python train.py --hidden_size=256 --n_experts=32 --d_expert=128 --router_score="softmax" --normalize_top_k=true --balance_bias=false --init_std_router=0.0163 --norm="rmsnorm" --norm_place="pre" --attn_scale=0.125 --lr_head=0.0036 --warmup_steps=340 --final_lr_fraction=0.05
Below are experts of layer 13 (counted from 0) of a mixture-of-experts language model. Rows are named router (the router's row for the expert), gate (a neuron's input weights, with its number), up (a neuron's input weights, with its number), down (a neuron's output weights, with its number) and show model dimensions 160-191. Each number is 128 + 24 x the weight over its row's rms, rounded and kept within 0 to 255. Numbers have three digits each.
After each expert's rows: a language model's description of what the expert responds to. This comes from a sample of Wikipedia text that the model never trained on.

# expert 21
router:141127137110144112158147083143134126112076087094105136105158093113156128133122138163158103123068
gate0:114105162115132119087167113114112140180130166163112118088115104118151103132102148144100158102137
up0:112134127145115127151148130117134089085142140140165115119136149089103136142128128139143082100118
down0:130113148109111135136164138118117099147112085157108119150120111138077138110122108153108165130098
gate1:126098140098137158126143139104102129132076136149096112134123131121139113122148136110147145101101
up1:140128128155158144137100149126142117141147161112165127120140145101113099103122120120123112157148
down1:123115143113168142106074136095152120099144137133139133141085142096163120077106145132145108111126
gate2:134169164139130126100180106146114135151097108131129127100099110146127148161121126108113137146128
up2:164095121159125139121112130099129097124094111103130129137091127122079134182117137134116125090119
down2:095147149158147185129165105146110178125118148136139110139129088092126126109123130153098114090095
gate3:122144111104122126113147131139155126107121162096135107129146132138116108120138107163106143183165
up3:190141125121131152113098148139122167131171107152117119104170129144132159148083106134102183112128
down3:139103134133127102136120144114112137143109121107102117148160099116112095119118112124163156139129
gate4:133131124121115152197131081148154116145152129171110124111155156104119149112126192166118129094107
up4:125155162101116118114095118157100104158115163118103073116152156108107157125166135197106158140151
down4:131072128083114147125087102145096128132138163132111110121151120128132160143109050115131184130115
gate5:102135139069145144111140103185103149131142109102140128139129151164143115132079130102085103158105
up5:112165099125130100118144133131168163120125160150116151109152085103127122151146146139127135126155
down5:128165134102159157125114177154140078124128155101098117138095114108153148111112141162163134153151
gate6:169096111104127138130120101143132115136178098145086144116121112124111194101146114125091107148157
up6:115117150090127100136141123113158151094088086157153109115097119085130117150112141130102114098132
down6:119130142099089119119138143135151088134108134126112054131150090129095087064147117095149142119127
gate7:145138133127112133135123163117122163131178117120124104114094168139127129158139184098104101103123
up7:101155155145142129127138144141172162115172119142109138097129129133127136121145155112164091105159
down7:116140150096130124124135140136142149108129135106140151120105138126138108091148139125140101139126
gate8:100110158151125140086179114128096131136179184112137135093146092092135094141141183106151117123117
up8:154115142148153155115107127096115124131170150119108110153100155088085119178157134120093170115127
down8:115114119145120135173148091164162127110088092088121140093163083133121120118111100145100142134163
gate9:126142086130135124119092102126127120154114118152128131180103164124135136143161048116149124172141
up9:169129115132139115177114100121106115112115168077111126151133146141134077161133106110121101156115
down9:135136139094102126112110149158091122104182071143100108131134096111134141119129102139149147173174
gate10:120134137193190153092087122118115164105113115158126154138106128141098123090179142114099119115119
up10:147113167142142121140107111107136150112100142114161160122112107109063105155164169105126123089122
down10:146111139127108148142139122088102129111135171133160111113125075120124172136150160106094099119117
gate11:164155155127124128112136078141136133120096141109111104104123128141148148119132136111094114135130
up11:173117160124127134083159128120080145139148108166137125173129100130143129133092118146117109092092
down11:116160130120131138144132122116150133084146149122132134135133107102144124121106093121117138165151
gate12:137181098119120148138140150167083141152124100119144117149097129147126161112113097135137089117096
up12:083118152182173130135100111081141151102086140146100111128100123134099148171128112118100108135126
down12:146141120136140121167138149122123129097092159092096109121124120132141147127128141131136133145137
gate13:095135115095112125115111140101127155135096130124113181108094142170121145130136090108157136128132
up13:116140157157121130105115090137123108131130132117158149147093138109100152160107148097133088164124
down13:129130140121117086173175160091084073092125156128156142112145093155094117130128096153099158188075
Description: Numbers in data tables

# expert 5
router:151138126094159104154122104123160105135180145127129102096111095106144116135124182153145175110149
gate0:182149112094158147122105106118168109120142220094103103149135121139119110140122116152119117095111
up0:111168117127136121091129120073163153106149147150131126133070134157138122138112143125146140148135
down0:121132147123100167140153128129131107188126155122139124132093112123144110144123143167150139125123
gate1:117139141072170121123134132140119116156091110118153125135126118114145111143142112154148136118115
up1:108106128096147148169137121184137108122147158134140135133105127081128139139143143140120149130118
down1:108150126130134135163179150103105144108115187104150111132120151137132101169127100146138098102120
gate2:108158147089145134117111116149118123132110106134105108129109159139098139156130159180097168131146
up2:130114160083141130140148100121137135173102132136165132138101129111143156117107137064131088123159
down2:108099119173126077120133131114083151142171125144144109093131103126138121138122126163103129094158
gate3:109123106107171140126128134100181066114102125122102098142113132101135148144145140167141162163119
up3:125142135147117148173161120149121132159154122114168121108116122153138119161133136121159123122126
down3:150157112164120184146116139136118182141160112150142099125130143112123135104111118110123092144148
gate4:114156118142154113147105115166072144111144122141141126105139176123142124125115117177094140117140
up4:181160115131168124095105077140146130117133189082169124117143155107118151111165144134125153057125
down4:133106098172122147123133175158124143151092113099152122122140141130109129144117140140090118136140
gate5:126119109096106118160112126152136117150184125165098116136111138101080088137180139090155115160058
up5:104131128143097116125136134124099135147147102147181149130142155088146079093137107153171133134192
down5:094132156134116133132093097102107148092160114122108125116146136156104120140163173094068134134129
gate6:138102086085145128176121158143097155099150121131108114138119119151139120149105115119102116122120
up6:080121145148102111139098144174132119119165132148119146132116129117176147115168131126128133149120
down6:117059168090121151173141124104093103112110162115131113158139107125138140156185102161165112162136
gate7:150110136109143176105121120118154123178096120093162160142124122126151145164106116112121130136133
up7:112141150154145115124077143160135107050154090143108139089119093105132107136170140124115111143099
down7:098093096138141131153130164098164143148127096146068111139118083103120102112147128118107124100145
gate8:135133116108114149114113117131129117088129082123114110117119125167129117137161072126094153132153
up8:164143149154109146165160171134118121137126152096094161105163094116130151132135177156122097135110
down8:121111168108125147136140151168166083128140168121113131117082150149159119049138130141134104104140
gate9:164132080156125113135127141064158143103096146128149109163115115117131126184150160095107126107149
up9:149170122126159119136141173142090103171116131124161173122153119144160104112094138164105129152151
down9:136094095071119179125144149144151146159160099150152094110119129112116161129115154112159142114168
gate10:127108155094155188113127113133140171109129195115137103146113189104127138163140145134152147140146
up10:126155153117161118106150122125168155113073155150160114164126144106109140112163135138142161149178
down10:104144154125140134113107136091100124132138137138157129110115138140128063135160127115138141106140
gate11:117141154140107129144149119085168078131137157130156111119121123166133120165152134088130144149127
up11:105099115133126145144091131141104148134153140147164144122142140145111116132119059138149124094162
down11:150141131133121118154089155110131115104165100155068132102143118065125102131120124167190150171142
gate12:100155127152182122150143131127095130130157101134137150157136160106085127128122116109126161159141
up12:140087131144100167117100170104100146126142101135122152106122138148168152113112118100118080133101
down12:127120108127142105141091126138144133176109137142137133139141122114130139142149083069130154103105
gate13:115099166147173115151114141162113096145157134121158132115137092114142121122107125086124122132095
up13:120167115125062155129122102114157168125096135134104111172093144113099157135102152161125122159123
down13:140128147105135102100131094153100123186133112114179142097101152120130172118178143125101141109115
Description: Infobox field endings

# expert 28
router:121144176143108117106116078104135132089117149099186095157132114164179137155145145118139130121106
gate0:144131130095134154121169117147147142103127109101141148127156110113144154101125151088122119100137
up0:095140118116102149168141155140145129149134113152156101107138094155112147136172148120157153106108
down0:122143105159133117104141111121099125167132087084133117157091145120118118153149130122142123144121
gate1:126140135129110118113158107144150143127152130127122176136120113164166125120078140093122129142164
up1:101181100112152104098149116121166119125140153120158101106121105106141080090137145136126118128126
down1:141149145142098113099157095075129148135156157156121157165161102153136114163149162168137129120131
gate2:106138089108120090079151109144176152105124107127113083145085158111127110119185090098107152117154
up2:116111089132096111108131113140154154084121100100138092141102136146107127177157135122105143116094
down2:113142144133123155159135109143104134124140124111133166114130115134164138124145130099139140163138
gate3:123133152153111165120113131097136141128143128156108137119147162160162097136099129109138176153150
up3:151165162112137140158109072118130105150143078149110140090119121103127147152117136121105145172126
down3:133120105094137097078141191110132128115106166121139147181122126123174093093211161109133112149140
gate4:139120107127098109111125111113130149094131150146139131129128088109170123142109126100110149124106
up4:103132129162145155165142138088107104109108118179104102120154131132063138112118112130128082160121
down4:118131128131135137139082128080086127155116099122084117056096133132121103100144140149140156085158
gate5:155159102134087142117164129092101126143127115114087115131101087103169145119159102167127122065099
up5:135180139136109139118139102109104134124085117129118119109163128153102090107066170149113111130122
down5:120132120101121104158153104127181154116126157103105136189137101130144147113106106142098132151107
gate6:101133116124130108153126099123116111113082172109125118113113100140105113152143142102153157122128
up6:135130110158141154131145082128173156121170150151128128140092141125132158128072102174139120111118
down6:118126151146105090098177141116140111128130110172171114141111117121125121162117102197158104113108
gate7:113139110137106138128123127128135166122093146156136148150156086107154153114116119165118149120138
up7:109141135133105108113132128085117163145130151118150138105174148166154134130117155150138164149142
down7:154131144114097143120128125113188124129129098132188111164131119127108103132167113114127122118147
gate8:136134120115138128126138094094136138136159099132110088139087117132108136146134159096137097121172
up8:108141103111122104102121104094141125115162097142112059164108117152122121132148165085147072157146
down8:138108189093111112102171082136128104106139148118112120137121078097129119182131132158129137156110
gate9:153146128116178119119174128109186160116133104107140115149103123134163103107159111117096093132163
up9:136110170132116091095114133104154125120125149131146153099119102095147094121113157139134103107146
down9:123094101143078149158146145118111132141161143161121156180116134095184120099128118142116135154094
gate10:137158143079155126145117128135161142143110100148153088150131166160153126129097108102128194128111
up10:136095140162130148105105145148116148134117145158115098102120144202126121121118121155093175099104
down10:162142130122112163166107120135165168130145173142121130074122100113141147103127139145077132133145
gate11:143113117131120171123116152105106159114117183141144159140128108124146167107123114117099116084147
up11:099142139127100159127095150153164102130152136153113122142179106122130142110093127160114161114117
down11:171097101122128117149157087165172187113132179149141150135150089154074144150158150116158119158170
gate12:143139155117153126143113099097128109101154102135119113097094116120171105107078168107155121117154
up12:127168104113126103114124105097127118102146104131133135155070103164172152105108162134108078119153
down12:138162117103100153148145150131147099113132136120132128124114130114101186111108144123118134114132
gate13:076137120154090121108118164111143135140095130109130115143118137120156168117155137156080143114115
up13:167100138131148099117120125120190126136160118123086154139114170106106104080106146131109163137123
down13:130140152139083139103173124178110133078133168093114161129182114100119150164120153139096129096126
Description: Clause connectors

# expert 24
router:140105105108129130156128155164103115151103134136147130143142106079114164128184092098171112142163
gate0:115142112081183144136071168166123136114120126152116101123139155132142112070118123128090101143090
up0:151153092134127145128122128151151158139164153125115122046142122133180114110153107131124138097129
down0:148149175137162107105134137110100130128142158124151133102120140117137107110087100129106144145094
gate1:133114175148131105161163119101164125101083111126110169167118110117142063138123118137113117146143
up1:132139143120096154156137172129118159133142101133148129152093136176115055144153119143134083107075
down1:147110159152180090133144080181103132132111117114106162152171092143106099177152120118153138175131
gate2:122083108105114171133109107127125102138114081153123143153100090128176103126178108087123137137144
up2:189084099150126162123170152155109127153122152112129128162117110170126078139116094140088160163100
down2:191085135116164186114123160146130150099118103131115166158160176142139102177132136153105132160121
gate3:152122133154152136105103096139164065136116121137145139139104113157160136141169156115109122145109
up3:115137133123148135108088133092079128106158133146143120095132131115108104096081109149176100085151
down3:165144131113133103146155114107137154088123164147120140115128141151144162118132160130112141146155
gate4:130124139134122127163141123140069144123129118117150121159142131138131155128123152107108105145125
up4:129154154124127152123109151102095140149110082158131149163168142136135111137138095069083129097121
down4:106123107108142138125130112121106149126122118147132121096089138112146147115138164135114134123157
gate5:086109086126112134087141152139119107107129110182121088111181105132114127135122130118177100127156
up5:138132163124146122112125114122155095102108136110112109141142139140095130102100119144076112119129
down5:107151133138100128112119131135158130123114105148101076141135188110131086141132114156131154134094
gate6:179160136099141159102130109105166132116094136121124113103109135156158124131185141122136081068184
up6:123108113103134139101118125143164146129111134135143115135112118096152113091152106067126127127153
down6:120149146127109126120139131154132121113102137143136157165131097165106111087155125135086151141109
gate7:141123147170112133129144149101093114116079128138110136127154146147118112132113134106118108163133
up7:107090098178143137160128111158117127158138170136128103085133107068172145101091116129120114114134
down7:154128147124138123121106138132095096109134090152153104136118145110141134123131116117150145084153
gate8:111128097118123137126141153147091101189151133160134143111171145104135118136110132093144130111115
up8:146125121148124120061123134169107122138125069203131105111140079133124124150133153134152088145112
down8:191120142149105110131128097115170143106128122117099162129154143128145113142144131159126167119140
gate9:103109134148158157118135152143146132104130090186098155171113104152141110125130134102125099097117
up9:112146121136091132110104176136158168123133161127123147123120145144136125128146126123085117120132
down9:135143164133123113128130105155137128111062094121131125146160097107110096115141118143121127134127
gate10:132124117104150105162158119141117144159103074162107152159093149140147137113084089114159125163088
up10:128133137114140154134143127122169161152138058168095121148122129170128138149122122120146150086111
down10:124153114148149166154096123134122127132100156091128129154123087104156132120104099120140146100158
gate11:145135108151139073113142172100179115130096155131128134118130122121142121116166137086152116121138
up11:122126119172129132095156135112159128104121108166080171162125092140169114082135159107112146159127
down11:153135140125129174142164118149104145123165102139131128137121116122097147132110144100115138099086
gate12:147113081119145120136101142122126110122131092129112082125139105146114168119122160088121124112134
up12:114090162173129137131152118145145122106134104150116181098146089125147104118105111122114104145122
down12:136116116105125165129114140139089104091123118122141091142119111143137143105125090147084144156113
gate13:142126160129143127167113127142124123107115079140156162139111120130102105162158126081095127096119
up13:141191143093129127112121115145081117133134154112152099142122081138116130114131161132157114080127
down13:140144151095145101127149145105071137109113155114126114145087149128139167137142133153102160056117
Description: Evaluative adjectives and predicates

# expert 6
router:107149174178154120147154103169097151134124117144163140157134142134144149117128097123129092143112
gate0:167127146119104128144156136127072163092078142158137080125064112127119145145133104101177147098151
up0:174103157148149190124126158108114179145139122136150132106136172185152120173136109088166111156142
down0:134126130121105168125133155174194143111146091105129149132130162099150140145120119091183128148129
gate1:108132144132179092150148155122157102091127115177127101123130149143125108128126134119071173092169
up1:154129170149146144099171109112115126135121117156178131145121150151110077112130110116136115138151
down1:116151129150113086091167162145145108117147163161166076144137154176101161123116140100124086123105
gate2:144094132128150149143167124127129116150131111168124120141108153111112108118153126083107104157131
up2:146140131129126104121102173129138122102130135145106131140189149142133116153118120156138139128149
down2:127135120177164167144175137134126124127144127154132094138100143167123162098093148094140088101072
gate3:131134096098177142132108115133138163130166109133126128134109132133154125124113139161095155113146
up3:126163118100152116188112131149112157106155130099117157128120169162102131163154136111151111117164
down3:134135122151067151155135120123119134152151136091155126105126121077101113148138147142073125160138
gate4:156192098132130136109121151121106169135154088200121148109103172114154148083187127136108161121118
up4:131118123109143118104069123123124080152137152129123121122109120149099104137081132125162129155098
down4:117109126168148106151127150154127119101152128116203105139166105170132159167143104141117123138144
gate5:133128078151129116148158132121139136134146149136092132101106136096154105141121151138124118101160
up5:162173148142121127138105085139126137110137110103123128101147100150116135155079148162097136148123
down5:155152099100121186116118117100165096137109136124103141118155147092101145160100157174113130091121
gate6:065161120124150133114099150089151094116113096107125138123155145096113107161168139131144120112148
up6:122127085128171125123151163072116102122108085149134134126129125092160159096166115066068131131128
down6:104116124143160155135166156110149049124145115155096145118118119133145129098137120084119124129181
gate7:163168111133134122110104084137147112184140106148135105126119145124092126152127146132085141127117
up7:109080135120105141073137137117142138108077117143135117143113125130149126112143094115136110106147
down7:113133150131151103128145128128122105137116097133123150143088096125170116098123129117162135147158
gate8:140106140134108089116068184140143116130118114143155140169144149129151116145122139150097137141133
up8:151125097154140091144149159141128146152146130182112113120160101095128083092124088110144153142120
down8:155157153103117103122153141123125155106132106128128129110201102154139091117133103148093149159132
gate9:177144153105121134124099098129134137131141078105130160119107124190119128128139181137131106141164
up9:130145158106134144139162144113114149113109120141077128099133112113116115072175129138085178114110
down9:142127143088131119116130106132098123123105141113139105112141104113150129148180060128101112173103
gate10:134117096146165156148146065142118147131170124138108146145154169147146141118163138136109115179097
up10:119120097130122117123131125088125165111125146169095115106122127098136110112117128123148174138156
down10:124137140113165115067112100148111173133102136164126128136157133103158088115147098086107143086151
gate11:123143119112149141142174152122117128123123133140162130114132101135135110097146145095156154158108
up11:097133108088114094069129161140137122140132111082137139157146132102125141173124133102112100130181
down11:100173126093082152138182109149174114139121109123162120162126113117129148162137187164137147116143
gate12:118141119127124122148122146121143188104135093144119174103116120073136130137108137158141148144161
up12:156106132121120140155133141151130101141168112130122123080175124145130102129128137158159146179127
down12:168115112141090150126126158126141127117102154151136076131145096150124161120149175141121116123122
gate13:114143141109143089118134088111144139111108137138106124124109122100181089149126155158169145129166
up13:133125168130161120112091146113139100110127108083123123089139137086131128082099138110121149129147
down13:142121126142098155098150106160118173145117124074138173128156117138098148124112169120157126123130
Description: Prepositions and clause openers

# expert 17
router:131150121145080119134146138127081143136131162103119116121157096131111157140109086115148158131129
gate0:066097149116082135147125134115077093111107147150185124088120135154114158129150084131154166125125
up0:098138100127104142123131157116142122142106124135116106104117127195127129175141102126141083140106
down0:154100137159105026115131126126108126114122129136120173094123124134150072117095149141130136184140
gate1:120153149128117155148108095128163153115145143124101090121106148079148169139118141148158127104136
up1:152162118153121129128126149131136136102090139077133137161132070156136100130137118118117139115121
down1:111159134116155140169142098110101129111115151148121124148118094072097087165120125148163142167105
gate2:166175104110112133160101127154125148171150107135145106080143155115091125121120079114096149159124
up2:135150098114126138138108144129117128120131084137129115146100141095167151129150139128171149185130
down2:135084120078106150136171096134126119113175157110119156143149133163138108151138110132101119081142
gate3:150099123120129141126121114085146112100104137139141123092086134114152174174116121128124137098103
up3:096123127133123143124164049134106125155074117182139121156139123140106132139082100172122130109119
down3:166115172150112140128168137124137077141114150157103152137106118145145089101131128136132146094128
gate4:149165151152118171139122121140146110149105149147145130118126153146126181149101153158093138131108
up4:150133107125132136112115092088111160143123111141113140162112155121124171152137099137148118158151
down4:136169158150140169115117119147121124114136129167112142160124137135151186158111133138126158134091
gate5:137197118098124111125101077137090130098120111181141134161133143129128165127090149124083103157190
up5:141129127151132140107140186116096155139149163129106163137123099155129094121091105137178121123069
down5:139155106147165166128149109131187119123088153115150165132125111166085130082100133137142165146132
gate6:149102111099113132129136103146107127147179118146161122097119130160136157168163110121175132152109
up6:102097124147128154159166119122114126133158073156153120116122102157132136150141163113122098153112
down6:126139100152129048104131175117087116165093140103121113149145164120092127134143147147133114080104
gate7:105106130109138141112125097136108142166124116174157147113168131149131103154133109072119094171150
up7:123064136119108131115149164169105141123130115149152144066160118134130130167118097087117131156126
down7:135125156140098100105156133152100125127118088114164144123162108138139131111155113107137127110163
gate8:108176100126125149099124077146101124103158116114103091116137147143121143110146148150106110133149
up8:092120145212142137133114095128121162113135165137139101134151113167127132153120121115139118095107
down8:153118088118135184128125104147127095117118143138099130167115140130084124148165146180154163139135
gate9:127163113127181128118131155117168132105121105144141089153135136125133149162132110119177131084116
up9:119183090145117139130149113115149145108158080104123113058130127103139140121151137102150117157161
down9:098130137101148124106155135117137121108147130112092110116140127165135103119134125127093140142134
gate10:138143124097108123127107098130145090136092109134122150136145129113109123176087150143080102100163
up10:124133122120115124098125115129094111116142087106091121087112142119135133102117125121095169119137
down10:138134175130109111128118144127145145141136156134113114104120151090129066158151142111109105123179
gate11:127160118088125114157069139097167105126144066143157147120118128135140118118130124149139127139129
up11:098147110116120143119125095123140105140172123147131093122113121120128122124124115147160185156139
down11:120088123102086115129114140159115146107084169087126092145124118126102136144077121096096110134138
gate12:156136115107119130125148131204108124110147126123150058180109143140116077132174113145145154151133
up12:109108165151127118136129137113125097121113155095117114102117080170133122105114129107147116144112
down12:140139129129132085109091109124130153103138106155132150098115139087170126150119143145106087102127
gate13:116078131185163127113136118155129078119137119120108125118160138101123103105155114128141118102162
up13:103146171101127147169096151137119102135140145117152112145136107151083124149141115129100121182144
down13:133126105126105181176142117120161127097159117126116124148118073125139075157119133137164098119123
Description: Numbers before units

# expert 26
router:138107147135121108087115161134107127166128131158188120096127124106137122166109128129107156106126
gate0:087162071127138144142102118130130127141127147140130111132099146156147160132145141163091117115151
up0:122137125146120113130177097145107099167132155171138134129151129144149118090141106155118134123153
down0:122135098123116131074142107145156121131096103129158129073066104123117110117095112151133150148129
gate1:078113145119082127143107102084144167086138132124107125160110110079138150132147143127096087135125
up1:162121143085107138156106120126122115095094155160117123081120140148161153084152121130116148154124
down1:104112093126122168118117164131125140135104123119084115112138147128142162118116132116139122149101
gate2:123172146123083126129110146080136148144127149149110130107112122124148117130134093126109164126134
up2:155157114118143121081147108120163109171171123125106118142146121147112107122171066160107135098137
down2:110134142107109138097167130158122151094132113153142113132126119147099087133133111142109176110137
gate3:110162138148110099097107131147140158161114179143161123092158161137150179130113136125157204087095
up3:129159121116078103119100137123098117146154154157102105112088147140093146134082146095112145087165
down3:171106134107093157146128114106158121109130142096113096125164137136151167137133118183146179148164
gate4:150154140145166103102112104127114137126108133179141126110133119156119153125126113147115152122147
up4:111107105094142126086116141118135109137166150138134103126101144090097128106145076148127125113116
down4:120131135132115111149120101116121122094153132135156136134146166187135145142157091145128137136151
gate5:114147134094157157115175112092113121096110164146148070158103141151149183140174147118104136154142
up5:133130136147108159100137126091150117087114092142121091127085130127124130150118135158099128069100
down5:120118184088135203091148132137111084116150126132108133123153114100106135109150112125129114111115
gate6:154109131158124148131144105103141158091139135154127117083120138134114146101082137130124167153169
up6:164090157147139146142149132058120101154120142111127070113100092161116137152135114151078145104120
down6:077165157116138152124146130130087083107123145136111098122143137130152168107160132140120136133125
gate7:117127091109130133140111180108118093161142151111131147179113123107103132093144115113154095097148
up7:162109135085133110160126149127134097137118182151132115148112145143121118131121128143131095151160
down7:124136152106129106138078085165151090130117155128073152116094128109136144110113134145099154089146
gate8:158096149133191080135106162161129109052110162118131106104127136100131149158137125100137108124110
up8:146148115150121161086108143122146069113138095158091103084139185130175153098112130160136130118149
down8:118118136134105195145158105153058117107119144126115130123143132130155113161140117096134071165154
gate9:133082126147147140147127135123102106074182155127165151153128125132149087135155112147127149153128
up9:165135171097151153145147113134095130120138114130154141108137126139149114134142126103143113147138
down9:117126148119098124111132121081115134142111104152157135087120150169106140124102132135119147106118
gate10:161118133129146137150152162108087134128089169099142130085113145123127128124122122138105116145116
up10:136093108091139139142078144170117104110140109069137107128095096157097110153178127092138132171148
down10:154172099132141124107127111134096120114136141119124189083141129156118101144135160103129163108086
gate11:103129128123094137148089138115135157108116090164093161146113091083108136114131181119136139085104
up11:142141116109094136146175157111128106113099128127099118190138112103134117154173136132130110144137
down11:122091110181159087122105127112131115113138096145042123147125125147139112128096151092164114128154
gate12:120116143113109150182154086107114174114097131121138153112133104106136131132153120097129159093128
up12:108144095151123130123101136177147109116121143074137153148165107129134124116142154091121101121085
down12:179105153131138132139102129088116127125111135070119118062128121159099130135113093112105133132143
gate13:117117132113149101192112134135135115136113111139133150138121122123154149130159161100135161112147
up13:123131115117140117164128148106144102146123143165130142127114164134142158133130154104101128114122
down13:162124142129115138180139145122105157160155127144175144083138128133092110125128080136141118109127
Description: Coordinating conjunctions

# expert 31
router:169148127157163091134157123147128164138124114089172137138100108120147120146144081092155134127126
gate0:154153082102103148137159120088154126085132112127096112122119131148122096179162108159137170130160
up0:082135139133116135111134095112145134109115117150125173105159093146137118126131134140134135092097
down0:117104173117111107064130082102112165128078154161129132118142191134143120114131128121083130106105
gate1:135132091129114162154061134112136119129134137127119162138205088121117168160132158161098090107140
up1:135151147123132106106157094144097165164087143122124148125148121133100149135115125113143109177152
down1:143153156068145128144153139104110106136106201090095125156122116096122128145123086132150155137169
gate2:093155115137101098155111150120093178082135139120103135163125140069148097105140110104111122128104
up2:126165118124114105098113139129136088146161151121144103169160115128123119164156136120151103085136
down2:146103150117143159153158093146146116076130081117074132120138124124116126140104165149138139110103
gate3:116109073157088145156104153104115159097113120112134147160157128098138146170136119140111114118157
up3:101117108136140135119142124113122110168173137167123130141126105133165120097112099137149136109136
down3:133116123152189123126101141142131149109094155133077157124129142161147174122117168117144079119113
gate4:086141116128147120103129119117122147110101099149130123097118100127184141159156129112151120108095
up4:126192133109111134129143136135137157087136135167160114185131117138145114128098111105108145113095
down4:130058131163133109120144135137104117172166111122202114131138107117104136141121113135118136162127
gate5:153149157106133132157113123078150147109151090138112096121125142110140101097121149148124188151158
up5:130115147129112134135136114131098164105133164113094162129132155163112120130121135121125086110112
down5:142163086178141126142103132133109115134115104140153100112123165156116133127095142101133121185142
gate6:118163087126111106133121120155146135147156120090129144131148113137128127151149158149143108122104
up6:094136141105140125152132132139096099109132152120141163117089166112138154176111112137145132110141
down6:152125130124101137141163101121137135138134108151096142082144164107125113097156157069098136145159
gate7:110115138124108139104100068117104164107140121148106126141132126095164098101145125132130090135122
up7:165131153128125136170111130133158167082108091139108133147134131134148112108136198126113146168125
down7:152149143145095128122130090169143111134133106159115126124154088125169114116163128127117146108133
gate8:104121149146162132168106134147145105115150155106138123091068148157142146143122151106138077095098
up8:111132134099125126154149169110150116146188137138141132092154128107138141115152133145111127120149
down8:123105110151094152107162127104158094087134159155108110124134111068153104172143143149134142099128
gate9:099144124126145131138139070090117134078116161122163122106138130117115118112104123130098149118125
up9:159127099103101145105101129141128108112096158081110100121150137151117130138181140152084148121120
down9:119131138159146115165167123134099134123145121160110128083099108086082131115155109180150166108184
gate10:109114101122101160147103133101114123077126155135143096147145104157113138136125141119129123113093
up10:151108152093160116094131144123131133156134119175145170150115148106150138094154141147153188122158
down10:150142112139105152129124186096113109100099133115117112138109124150160120113144122104124136142121
gate11:138113131136116150112156151140150134151094166132156133147140151114133138115085104139127123102160
up11:110154147122154132134150103098138085134128090141139120104119109161142172149133139123096135109128
down11:142142132129081151167147152125110097111178179187095085084134127136153138144139123140104146092093
gate12:143141128120154125109126149140110165130095124162125125128163149167150143051144147088069168112125
up12:168118147078111131122144108097113072134092108155116112080182138147143137100163136113120172142148
down12:112112119123097146106181124156119160096183132113131128076188132150123126145117121130115083097122
gate13:120125085122121112049128112082155146182138129139123159152111120139133110102116133127158106127136
up13:111108107134108144136149145137119116100132138115088118109156131124108088168157179157102157096098
down13:075141073093082171115087124095143086135129111153103133141118101148138145143121136121129138100086
Description: Of and separators